Weights of a small mixture-of-experts language model, trained from scratch on English Wikipedia.
Size: width 320, 31.1M parameters.
Experts: 16 experts in each of 15 layers, 144 GELU neurons an expert, 2 picks a token, a sigmoid router.
Below are experts of layer 10 (counted from 0) of a mixture-of-experts language model. Rows are named router (the router's row for the expert) and show model dimensions 160-239. Each number is 128 + 24 x the weight over its row's rms, rounded and kept within 0 to 255. Numbers have three digits each.
After each expert's rows: "gets" lists some tokens that make up at least twice as much of what it gets as of all text; "raises" lists some tokens whose logits its average output raises strongly, later layers aside. This comes from a sample of Wikipedia text that the model never trained on. Tokens count by the router's weight.

# expert 15
router:123142087141127141128124151073132116123090147158124166160111131130120152139173160152132150125091128132100114128118148156132119117165137168147122135079169059126145122145098100144140101123117152119139114121133137083143098127083123108147152108
gets: "9", " a", "6", "8", " an", "\""
raises: " ", "'", "-", ",", ".", "\n"

# expert 5
router:128159139107144180151150116134122117133111144107133148113085152110167091148114123155065101138146128177114110114128134136102160139142102144125114122081127064112151096149131112080103119105107116124144181111090132126140148164106127088131132139
gets: " |", ",", "|", " to", "4", "5"
raises: " on", " in", " ", ",", " and", " at"

# expert 11
router:140105092143167143130146126154127139147144105116134121141106110130110142151134146149141164116122122148111129138093130107130124130043061137072131117074150110124132101134137137093111130153132150129112127125112131166189158190107133165134092126
gets: "\n", " (", "-", "o", "i", "a"
raises: " ", "1", "2", ",", "3", " and"

# expert 2
router:148118127188115204138137114157114170162104136121126115118106136170150089178147116133100159141174141149121121115167102103104098159104103121161133142120102107118129156112146123106136135095110144112130112091111135116170151111136135116165108123
gets: "1", "-", ":", " in", ")", " on"
raises: " ", ".", "-", ",", " in", " and"

# expert 14
router:100106172133135138155139121081129113133117150152124147141119129138134127176154118129128167091131141092105108142128165153113115132159140139103145091082139077118177104133114102147126146136116148112136140152115106116160142126108092100109179173
gets: " ", " was", " a", " an", "–", " been"
raises: ",", " in", ".", " (", " a", "\n"

# expert 8
router:128143190150109180111118116113137122179139148130092128155142120160120125150110147120101139103112115113113142117165115146115127178174086127161101149104124133087167134106151119166135096099103106112162167141150118083150154124126140107132126146
gets: ",", " of", " for", "i", " from", "th"
raises: ",", " and", ".", "\n", " (", " "

# expert 12
router:153145110137113153102100138123106150132111114130115131116102117135135141129097098112085135134132127170148113138132085067090144122121097136196095128107148079141095139134106120116156094106113151109118170095143127097104107143125148141176144109
gets: "\n", ".", "==", "|", " P", " C"
raises: "\n", "-", " ", " The", " \""

# expert 1
router:166165059124088155118113197102099118120141122109140155138092137119100154160130121112107130119152139133128099131137118114130105114100096113170141111129131125118106110130102104108132138112116130109115154105051152123087118138128118110108126119
gets: ".", "2", "7", "8", "5", "6"
raises: "1", "0", "4", "5", "2", "6"

# expert 10
router:095167167118115139106151112138119113131097146121117142136112130168157122116152100106121105117167132121136139109167132167123138136166124090185093144139094066134133151119133119145140102105110092106144155121123135072117113103127132086104154134
gets: ",", " in", " of", " for", " and", " a"
raises: " the", " a", " "